From a checkpoint of a small mixture-of-experts model trained on Wikipedia.
Experts: 64 experts in each of 10 layers, 240 squared ReLU neurons an expert, 2 picks a token, a softmax router.
Training: a variant of Muon for the experts, 4601 steps.
Below are experts of layer 2 (counted from 0) of a mixture-of-experts language model. Rows are named router (the router's row for the expert) and show model dimensions 0-191. Each number is 128 + 24 x the weight over its row's rms, rounded and kept within 0 to 255. Numbers have three digits each.
After each expert's rows: a language model's description of what the expert responds to; "gets" lists some tokens that make up at least twice as much of what it gets as of all text. This comes from a sample of Wikipedia text that the model never trained on. Tokens count by the router's weight.

# expert 7
router:126140119113130131095129139094113126118096141143171137141131155098139118091166112106121168168098121129123143113140179145113123178110132140130128120121093166123107142137157111103122086158073142128124099159143105135165114093166176143101163101135157172110135131157094082129167162118122092140099099158111105077099177139103123100141130139128139125149150138133132105213117118103172130153109133151138092134118131126141138141150129115132124127102123120097164111182123124113141120106129118129111085139153159132140114135169166113117168123125105144118136133069100126121156112112128170105
Determiners after prepositions. Definite articles and possessive determiners, mostly "the", right after prepositions like of, in, to, e.g. its, their, this.
gets: " the", " its", " their", " this", " his", " The"

# expert 8
router:141174157166158106131116098129107148166108152167160104131159138126111127118124103120141163093129123121184141109111158136122113111121121140101087096130098152115135104153120105120112152124127131120130163175122103106184095120177171130105147103093144136127131129166138122125126090113121133130111158078112112147110122116131134112147142109110086133132140124128126087132166128183143127112091112129181132110100102141118104059125101086113151149104144148142121097140121119170180129131150131121092095113113151128125115083109143116111165149131101138158072145184116160150110161138134109112
Numbers after spaces. Bare space tokens and two-digit numbers in tables, model names, road numbers and lists, such as Interstate 75, V20, Top 100.
gets: " ", "20", "10", "16", "12", "15"

# expert 56
router:116115123131104124126126128112091124146102112081115128113165137129122071142123145157137159123123111118125127105110130151089136131148150098111122082110110154128175110156135126128138147090132158114148130091144127128128092127115141099139104103143135170107144087152154120132104161143105136151165118142135110157123055102092158106166168121104156126121165107123076138177132154139109134117092133105140123158158116145141131095110113093138138128129048170170110086177133159122130120151129119132116104118101167111132110112135120084106144144077145121120113116154075172127121115093148153153
Locative prepositions. Prepositions, mostly in, on, at, of and during, after verbs like located, born, moved, transferred, introducing places or times.
gets: " in", " on", " of", " at", " during", " to"

# expert 35
router:151136087132122052119084146114133135195108112159118139158123149135113119141149102121111155100113092142150163160102173124156148136148120147119137146172159111110091110177132069119152154095157103105136154154088131104142134128143173151156155084123161161150098114113148092125140093101111155124149188162134153147101141119144140113117127137154140163112129118093082140116108097120146141126132142140128134131137163141130078159164118099150179116121110116144135136142148122144126126158133126122098118112145129106130095098087141113124123107146138164146104112130100129119077122108097139147
Single letters in names. Single-letter word pieces inside unusual names, acronyms and math subscripts, e.g. IMDb, Gosk-ate, Su-j-atha, H_z.
gets: "i", "k", "b", "h", "z", "a"

# expert 1
router:125114112147121070147125138141134112099125116134127117137163115131092136155127146089127156115141155154113150123100103146125140178137152151101123140134125112143125110141109121139138130091152108103141128118130133168132116119109149190118058168102106094150145072119090146124112157135146094118127130124119151158173128090131103099097119137097086128127152124103147140132092117145172118094170134129168097097096126137132131109098160136120135140136125111126128107113142186131127167140141112099141114100084107120180094138096133131106101073123095122192138121160101162143130127118159064141
Sports career infobox fields. Field names and separators in sports biography infoboxes and stat tables, such as Preceded, Succeeded, Apps, medal, DF, league.
gets: ":", "=", " Succeeded", " medal", "-", " •;"

# expert 27
router:098120122144120134103137109099093112079132093120138123204142133142126144171098150118126143153118151145117158099137088146113145172121153106114121118070145141098133089108112147080114128132125126124119117133133087144146134162118069163088096120123124120142137118143153146139126144148144152118181142155108126140128163116113085112147142130126128120141128143089132118137129102200119130103156185104147107092107148165126088117109126096140159132154138188118156108128172146120126155109138120138148102107118165138130107116071164103082166117132118126121118128139128135095162139124177139146
Verbs and for after subjects. Main verbs right after a subject in career or sports narrative, such as won, became, returned, announced, and the preposition for.
gets: " for", " as", " won", " against", " played", " made"

# expert 25
router:149142095122120143107106117131112057145111080080126123135099148114094104128092140100130158093140156149091111131110138120121136086139159115129116116089105089153139125145089154139156120151098110095139122078131091124135120138133128156110113126133142128146116144140124125146099173140125088162153140093130135142164109142144132155123131148113088121160149107138128100134121127134103160127106122107188071144067117145130095136105113124118155124083138123144129132152159166159149162120129200103134082078128100139098138144118145134105142130066128118130148109108120128171158171126114108125
Statistics, percentages, of. Percent signs, numbers in census and stat tables, "million", "per", and the word "of" after quantities, as in 0.48% of.
gets: " of", "%", "00", " million", "50", " per"

# expert 9
router:145127129126124134154081104122137081096161115154092115101115146098059100115112125124127125136131141141128153140129097125115163152168122160076118118154114161100146093121141106131129077137125143091104142104136134139134093131104179108128116108145155101105149127159106151162145163154098116128131056134086104111077091138102123168128116129116121128163153128159128111104136128150166160166134150147182120108127090139153148109135112105163133130058160127126133127094155128115134160143111095117153109123116144130128095113131162108145120090149137138155088146167109164123121122163131113133
Place and nationality adjectives. Capitalized first words of multiword proper names, mostly nationality or direction words, such as United (States), New (York), American, Southern.
gets: " =\n\n", " United", " New", " American", " South", " North"

# expert 42
router:127134166124152117107095111113094142117142141085141127111128152111131106155150135165114155085127119121129131178099122155092078118104161138133084147131124091116132120151120086131162086119148113153135117097122124128158115156137126113176113184135152138150145111133135114113116144127104120093090109168182116074153141082107136146098150150121116109083159127117123107087117151143121103129120148121130037120174110137111123144147122130106117140100106150130145160107117103184148157176147106132160141150131099146173135123150153140109102104117147146131111125124118163134087133156152099136
Infobox line breaks. Line breaks ending infobox or list fields before the next - item, plus colons and brackets in fields like Time zone:, Height: (.
gets: "\n", "\n\n", ")\n", ":", "-", " ("

# expert 28
router:111138123149147126115148166127114110163147151128140133138094145091112132146140134107132144109169145118114125091143145105133111128129115115099109110145113111120097127126119104121118129089087064158114119099157118116114102120080131125122097072091153117147126105129158077174118173089121089143110086166160154078130164135099158112152152175158101116135172115117113135134119115146135137121106151142169119140108150111140126124085136109103147147146115141114184103124149093162119142130144137129123073119055153125154127166109127142110167092144102143109182111109103144129146133114095121136
Clause connectors, year digits. Relative and subordinating words such as that, which, who, when, because, plus the final digit of years like 1996 or 2001.
gets: " that", " which", "7", "0", "4", "9"

# expert 39
router:088111084182113107095115169129138136146116162117129154155094111086094107124093106145107128089170120156103131160095111155097097123147092113117148116108131146123125111189142160122123109121164107121152175092153107138139122142153138157108111153129096145150140099113158097111117113156157088121134131137131167135157114122101147108171167104108124068127123124137174067137140107143113102102109144130142119130121110181115077100146133151109138127167144115146130138130154119160122124142132115104118096105116169110149114111071113134154118136114092123154146120097115108147096129103148125164
Plural noun endings. Plural suffixes and plural nouns, such as -s, -ers, -es, people, members, games, often after numbers or other.
gets: "s", "es", "ers", " people", "ans", "as"

# expert 6
router:117156070117135110112121126106089120139101115130156115102109153115103122101162168122155122110153106137093128110110102087145103133129098111138130128123146177159106131106093115155103103158077132141084138152156137102122133125110123101145110105114133125139157127146115110178130099126128153117132164137104134073092132124146110117154140133124107156119141132113116111120112086132169127111106124153148126084105075122138132118112075100169145127121114071125138131165132106118104140110168127115133126171118151147105125150141152120121196128099163090112160171167181146150103138100087089160
Sentence-opening words. First word of a sentence or section, especially The, In, It, He, However, After, and heading markers == after paragraph breaks.
gets: " The", "==", "The", " In", "In", "==="

# expert 29
router:105116126168135108131131124107128187137115114106105135137149120149165149096176125142140158102112085118165129106101126131084133102160126169127135115122149178127141116154116163111166115088139142104134146124156155164164128130124129155096105084158110137111132129154144151101147078134120128136134195162134085077140111138123142097144157116117140141124132128089110135187146134108107132115139170117110088093118109133126107097144088132158169136113089157115173088074116122132121148111151135133112117162133133164130120087106128124118098134133121123115118116111118137164146121100170192145
Commas. Nearly every comma, especially between place names, after names and titles, and in list or table entries, e.g. Charlottesville, VA.
gets: ",", ".,", "',", "!,", "?,"

# expert 38
router:133151120174140118107125151133155137112123130154134112103141133123073111153143120136123163119138193158125093077120165138156135132099107144109129116110113166122134071145131083111136088113144109053130179098119113150110090141121133106112085087137125171173129113119105132121092118149130120146123142143131113123178100068116151101107137133161086109141118116149121119148119144117139117127108084128147145137089093113115144077145136088146126134112125153143129143150148139127151176095129150086123108093109139155188116094095137100137116108082104141143132123126120140121124084117136105119
Closing parentheses and brackets. Closing parentheses, brackets and quotes, often after numbers in tables, seedings and climate data, such as (23), (8), (TC),.
gets: ")", "),", ")\n", ").", ");", "]"

# expert 17
router:136147111139100136127143123090164116102119121134135107165153112126160124126111149087157105141142149103157108111166105143068137182167157110102152156065096148160113141136085176134133124100094085123119145120151148145147109172154129164088132110102123148123105126109134124118143078182112127145110116097132177132171075109082145116156149125134147122105107155142157124101110081112130105105123126127157107154125106136133157105113095151096134144156122105128136111156142141168138164151091159157128130118135106141116140142156141138098116147144089123165131095105111132125168119163126121148
Time and event nouns. Head nouns after a determiner or possessive, mostly time words like time, year, season, century, also story, battle, game.
gets: " time", " season", " years", " year", " century", " day"

# expert 5
router:138150109176074141130119128128086077123147116116129112161131166154133104110133128109126121136135156115128139120139114133085086168116084106103103118113179144099112160135123147126131101115145088103136099139103103181118134170160071120119123088149095115118151119141151098153098110141128118104118122110136113085131154108133132142155184134149128095119134078144102111131136125154086145108102123089145103098139080138069146141111113145150136164128153125160158107175098091132175130125152113127137135105126140130135138133093157132087174109092174124133141101128102091150131127118123143143
Finite auxiliary verbs. Finite forms of be, have and modals right after a subject noun or pronoun, e.g. it could, there were, area is.
gets: " was", " is", " are", " were", " had", " has"

# expert 54
router:141134143144178092162136120139143152113108156147135122160143122095104104141138094128090104149079185106168153157117171140141111135152123160148156113115127135132136081145116102125153173128151122099160128147131100153102142130175118152120121125124115138187156090161130120109062103132131130179119096111131109119184159086130129102115141170092132108130117104094109137105166112142128148108140155145151146135149130136081103166115144139138145134149115111196104141087156123115160135135128169141118159108146163146149126136089134116147115091130146116112131110119107116115158091121098127108
Name-final syllables. Vowel-ending word pieces closing foreign personal and place names, like -ana, -ata, -ika, -ia, -ella, -ari.
gets: "o", "ia", "a", "us", "i", "ra"

# expert 40
router:118121088146127135099131093143124169145136149133158112132112156161119087103144115137118158109207108110094139102108118114169137131145145156133115113136138133119125120119156073099137128106164120156112108141169114131135133157129135157113114175144127163153126109152148155144141107105112100140129114139196106195195126107112124113145153139123112097131144111108111116124150123135103145122094132170152116130136138112093138140143093099134152162093135111095153145127126148165147130152132118103104092154130139087149100136115167087103095141115143132127177089157080175150126153159140106103
Opening brackets, separators. Opening parentheses, semicolons, colons and table bars that begin lists, abbreviations or dates, as in "(MLS)", "(1924–1932", "Films; Fresh".
gets: " (", ";", " |", ":", "(", "\n"

# expert 2
router:113097120161142138129096150095138121119126132140138148135110139167122116161111145126089136152118136153092118106130087175122106172134162068087097118116110120128105095160109159118122065156107098113111100084099137112099124149087102135106120111130120140146120113113147158121124156141169095126169125139146143110141141083111130110163149122099166111129118134114109167143097103154087122113166164114093144127112086117106085107100149095132133099147123160119101141140141142124129159128133132108150100136116144144110143151117155092128141129145176096163162115159081138114192109103142172146
Biographical verbs and participles. Verbs and -ing/-ed forms in biographies of people, often after he, who or was, such as died, born, serving, attended.
gets: " of", "ing", "born", " died", "ed", " married"

# expert 51
router:134116099113106142119126104104148117167108107108151158138109082092117057104136105116168123121160130101144097126124120119120142144141136115145088109123093098084146156157136173120090130138085092135109125125147152139134131156131107131116102127149180088137091121126101115160158150158127114129161094116081177148125104122068104174130111124124143133120142130133141131145156075078137148163137110165153111109118118083182124104131097157092124113132140127136122076152120135110114167138109144096127102139107098169147126134114129152134112093116126118148156124118146167121176151149132128155
Prenominal adjectives. Adjectives and ordinals right after a determiner, before a noun, such as first round, other, new, former, local, same.
gets: " first", " other", " new", " second", " same", " high"

# expert 36
router:111152087155131105098143132147136143153148125124126126153151122138086118154154120125106132173144130141137135088100169150126147159146130116148145112114089126108121097151177109133154111157150086111154154129143047157111155162140133128081096094112139173131115052124130150116107119141144064128166090109097128141123141120148114138131155123116115102119137116110109141161178131157105139134106120082126082133138107132114109110071089103126147130097104141155158120137171139160120117122125149109122075115097141113132114156112163153128093153117128133117127126129091132138118185109118147140
Agent and accompaniment prepositions. The prepositions by and with, also through, via, featuring, introducing creators or partners, as in illustration by artist, founded by, with her.
gets: " by", " with", " from", " through", " via", " without"

# expert 21
router:100127125135131115095114109150103142127072132154122117110101115112113123146128103157138125143127138132163179107140140161130132155146186133130120103108101128132107089166143139075089121093118153163108156118156130162141108169127104145131118136140119130198128088105139093155119112167169126150120146076134160146109116086088146120147145155107128139179138079101088115082172101184140120112103150106144154175172121128088097089135133136090152175141123135151137138146146129133149116134128147123104125122165129120144115106111125103125161104137135108169115132121094118130143135144139150153
Name endings and particles. Final syllables of romanized East Asian names, such as -ong, -ung, -ang, plus verb particles like out, down, off, back.
gets: "ing", " out", " back", "en", "ong", "ang"

# expert 31
router:138128093155133129128126158131150128078113125164162117146128166144101129155124136140120133109150169133142126122125144142129093091157118115078100122122166116139127094130155144126099100132128099135122130156153104156154127121115127124117103119160150135194138061159125111148108125148159093118115143148082140088087134123093151136119125135082114082161140098111113096118101104123120093156079094123123116163095129125114128080118102154110196138149094159142123116154159121155129132095152126113120130092143157119169088108123154118123172146139098150158104110147131060119149152139117113140
Markdown table pipes. Pipe characters, row-ending pipes and |---| separator rows in wiki tables, plus header words like Votes, Pts, Result.
gets: "|", " |\n", "\n", "|---|---|---|\n", "|---|---|---|---|---|---|\n", "|---|---|---|---|\n"

# expert 53
router:079123158145174154133104084127130139121140128116157093129166133144129119147157161111120128122109151108122095128154110149110149121100120164120166109165143093147093090123108115113146107176117121107128103128134169167121139143119122112126099097088117114132087134156117119122140117120157125075138069109170131111109149129107167129122129117127144106131116121148131129079086120133118120119109124131128150127136101164176113133106119146143117093078075118114139126115130145064079117120124040152107140104097136125137113133093157152107134128120130117165144157156133132120074134152132067135
Year prefixes and dashes. First three digits of years like 198, 201, 196 in birth dates and lists, plus hyphens and dashes in date ranges.
gets: "201", "200", "202", "199", "198", "-"

# expert 41
router:108128111157090087102146151109159122143124144086182139177146154128109159097161142090140116159132117136143144107125162157131152119138096103142169115088102152097085130156094140102122134121103142101103117138173111079137086122127088091110141097128145151135145120101136113130084122136097089129109124157142160116091142147123139092141136127133133139141152115092131141142117128158154106125109112175153101134104129103134126099106130107197143123157128100129161089133153086130139169134093147122146065134093125131150106151153145119126129132147108144099120104152105150140144086095080142117
Pronouns and year digits. Subject and possessive pronouns he, his, she, and clause words after, when, before in biographies, plus final digits of years.
gets: " he", " his", " her", "5", "7", "3"

# expert 3
router:141167138129092150159136098127096173146129136102129110115092145120112115129141099097156121103127124134122146132120117161173132113146111149092158097117134143097118125094093128101148128113157088112133128118154115164169150149129110145139106151112077185168138118120143134120128107129131097113148099134111104190150117080151116129140195128138122133098151127130106122149114137174119113106096162113128114127103123178115119109093122120125152134118104125114154142086126136144165172131153095143144109154092169138139065112066187142155123101115121120155144144178107129127141084151132120119
Table separators and dashes. Pipe cell separators and spaced dashes in wiki tables, including empty-cell dashes, plus dashes joining phrases, as in | Main |, —, –.
gets: " |", " –", " -", " —", ";", " —;"

# expert 44
router:138093075125107099156085139063115162145143102111120112149106143128157075125148127147144155108112116126132148138092197111183120128112150106156126150165143139059163116123135110173150162126145126130154153151101124118165140115104142135138135106174176171151126131105082086145167118121136150145143181151149120158112107079128125130157148135115148127143156097127097141110142112112132138142147134145121141114141125143148117153109117121125126094115134124112097125118174113179149151165152143116113088107080139116133107167096134139146137130145141173145135127134118170123112108152137107129
Single capital initials. Lone capital letters opening a name or abbreviation, after a parenthesis, quote or table bar, such as V in Vinalhaven, U in UFL, m.
gets: " B", " A", " D", " L", " M", " C"

# expert 24
router:122139131167061127145146147080161132167126127121124147161094132094127093150163106138133132122137144153149162117162127128149174169136118152126082127144121100072128140148133059132093127142146110127136121141120081108128110141125146132113110118124147118128139116117098135122124106146149090137134151133150118197138098087136149135134155135113120107179142124117115149107100088142119126114131114091159091126099154169090089103112127129088164149146093126164138105122135090170131107137165093059125126098130110121125122132102142109100115132129121156097096115145145111183119136123095099113
Digits in tables. Single digits and small numbers inside table cells, scores, dates and decimals, such as 1 in | 1 |, 0.72, 4–8.
gets: "1", "2", "0", "3", "4", "5"

# expert 16
router:160153147123125147125091140113114126116143172169191112151123127070110152101135131128128139184172147109163152139092146125086124129137140116151132137113131162152124113087134170126173103103133125124113121123143061113104114140156104139130101112095089130160141097152152109153118152138137133137127091184141088111091106087144132105156186109112110128104106121107133081156156138193121137109125153146087119111106099129126159155139155110130139133163121130108108138097173101127144137150116159152154131132094157140162116137114150129147129119135117114146098144102111109141134090148126102092
Pronoun objects, first names. Object pronouns him, it, them after verbs, plus male first names and other name parts in running text, such as John, Paul, David.
gets: " as", " it", " him", " John", " them", " David"

# expert 11
router:136136079154147133154121123127074107117146136137140119128110130143100114102107123107140111142175162130151106092136137139123127115191150114156118121152139133068128084126119131166128126110122093114159120168138151142125141115174176145134153109172172132150120111136081093170096142139124150093166118144152102150111121088089090126119132109100107147120149087152128103142126131107132147144134144110116128118111110081131133142115087152141182097089124130119100122116133156132126175108115088110129081131113165153169144130151135107105198125142155139140153166138147154157118154138117092113
Quote marks and of. Opening quotation marks before titles or phrases, the preposition of after a noun, plus title-initial The, Best, My, and dollar signs.
gets: " of", " \"", " The", " '", " the", " Best"

# expert 37
router:121129135122104139155100133144073109120145085143191110135197140101149096085146097171113137135151139104124139147143136127150107085179099111152118132119113141139129094175100136133111142176079160154121079141160126118119142157142115105109116122133140111170104116136115100152112181156127099145155136110100132134093158133165116156146132136146076129103085115130098115150138108094125157138140126132112155079097116167153103108142127126128147068161147161157125102168136124134136141116125124108131118114116114150162140121097142096122096098108159150163121175122132125134147132135096125140
Articles, numerals, adverbs after verbs. Indefinite articles, numerals and adverbs like a, an, two, also, not, only, often, after verbs such as is, was, has.
gets: " a", " an", " be", " not", " two", " one"

# expert 12
router:130120132167116114166118142123104160126119132142122086146135110128141144141130153145129171143135137126120103121134126111142117157126115171119105097153153097089154072096113095142148094145125113120126150127137133147141163160158142139156122139152124164153115091147148103154118128109150124117105117138172151173122148092140077144109123152107113156111166144131107145098128122147135130113125075098140150109139084121091097140150116127118151140130076143122117134122151139174122189142164045106110105134137124115149078148125183109108094102109106161170134082162124163166108138140107092138
Infobox and list separators. Colons after field labels in taxonomy and infobox lists, like Synonyms:, Family:, Website:, plus slashes, pluses, pipes in tables.
gets: ":", " /", " +", " −", " .", " ["

# expert 20
router:165146146182135149100121071157140149123088115123143148134160113109127146132162098087155135112144182135153135131145146166165112132156124094110114152102082142133127102129111108149120108145087158172126146134150117120149111157138131107101137108112138087157125147144121144174095093128135112132106141130104124142120073140099154095175105173122102114102113154136133105144124140160135105125116083104119123135084079150117089076112095124101183153128095108167130058117114159147139152174126160134102124141122139147136128124128148114130132108092116135162148133166101131137133124141143133118
Months and date numbers. Month names and day, year or coordinate numbers in dates, tables and figures, such as July 1971, 1 April, 43°.
gets: " May", "20", " January", " August", " March", " October"

# expert 26
router:135094181128134140154090130139129186137146134129130137096134100112126096101159123120150167124103134103113120146133144123136169073132133105097101110145144080123107123129138105128102130128155163121142165175139118148172104129129150111071129117142123136166124118109136118126153109145159127104130131147138106092099087098098139112139172143106118084124128127138098117147144124122156113151140101123124166101074089170125108106150096129138128140085098187137157119152132139128124172114126067109124128140118179159107092121085136125112116167147116099163126110187137174103124116113116136136
List dashes and hyphens. Dashes opening bulleted list items after a line break, plus hyphens and en dashes inside dates, ranges and compounds, such as Cedar-apple.
gets: "-", "–", " ", "/", "−", "‑"

# expert 48
router:102118136145117125127115147175103118141094121138106075091146149098120098161096148146137123171123106161095118100120144149120127145132152117148088116120130149113162098135124150105181126179062117146135148087145124128108138150137111119145123135121136165119101135116145104178113148117123134151115101114155135113093108130111140124091164170154144143101173136134135094190143164100106130129117134077114159161103112154075138135123117133073138156150123153131128156192150135134154125144168143122137110162128127134153079117149134124100111122144142131114161150117115135095125171085139157163
Relational prepositions. Prepositions after verbs, nouns or adjectives linking to an object, mostly to, of, from, into, between, as in anchored to, changed to.
gets: " to", " of", " from", " into", " on", " between"

# expert 58
router:154109105127143156111148140129094177167143107119120119148129160125144111144158116101101119069165113154150124138105148145092149137126139150134115103146138112124096117115117135137139125098158095123163183110122148130131171143137103132127100105139164132129132121148160093113112100116175111142121161149152090090164111135155148125143131145133099123119151101116126103180159141130105136110066150133142134143150157119116138094105101178111132144076091099136125122082146127132117120122139127139132111088113144162133118138093142150096098098108104120157184119056125145140163156070128166100
Commas and conjunctions. Commas, plus some and, or and &, after introductory words, clauses, list items and discography labels, as in Notably, 1962 or Producer, Vocals.
gets: ",", " and", ".,", "},", "$,", "-,"

# expert 49
router:130129115119109112137113091146104106095095128149148128111071067151109096143144096131152097147113106111111107148122123153156151086114164091117148121153129123103099099130116126135110130110120161118185141184094162114103111144120134133164166115124122189160110112171136099118112105112099160139143100169153130105106131138130128111147109162133113135119087100167117166142166135132119106144160138177129149153140131181124126146158148137145140128094159095144137150138140102100136138162157153144131142134128123166142093137111136140144156080126064132114125150121162115170095125097110159140
Short mid-word syllables. Two-letter word pieces inside rare words, species names and names, such as al, ar, ic, ot in glottal, discolor.
gets: "al", "ar", "an", "in", "ic", "er"

# expert 62
router:134136118171139096121089138139150177161130134143152101149135119160079119099132162096139122124134114126122157118138116126100144127159132070141147089141144148115126146149144165148103127114155136139153165135174123131168140203165077104133105114134174160173143096127127113153083136102108136148138121143140121130108124109125123126118113151094144122110134137116137096152160103144098106162112139117161085121103124130152129124127099171149120137069139125116113089126149127156116150143108115141104086107099133138145106131087143113151167162124119111178139086155113097159127154080077154138
Coordinating conjunctions. Joining words and, or, but, &, slash and possessive 's, linking nouns or clauses, such as zoning and governance, 1982 or 1983.
gets: " and", "'s", " or", " but", "/", " &"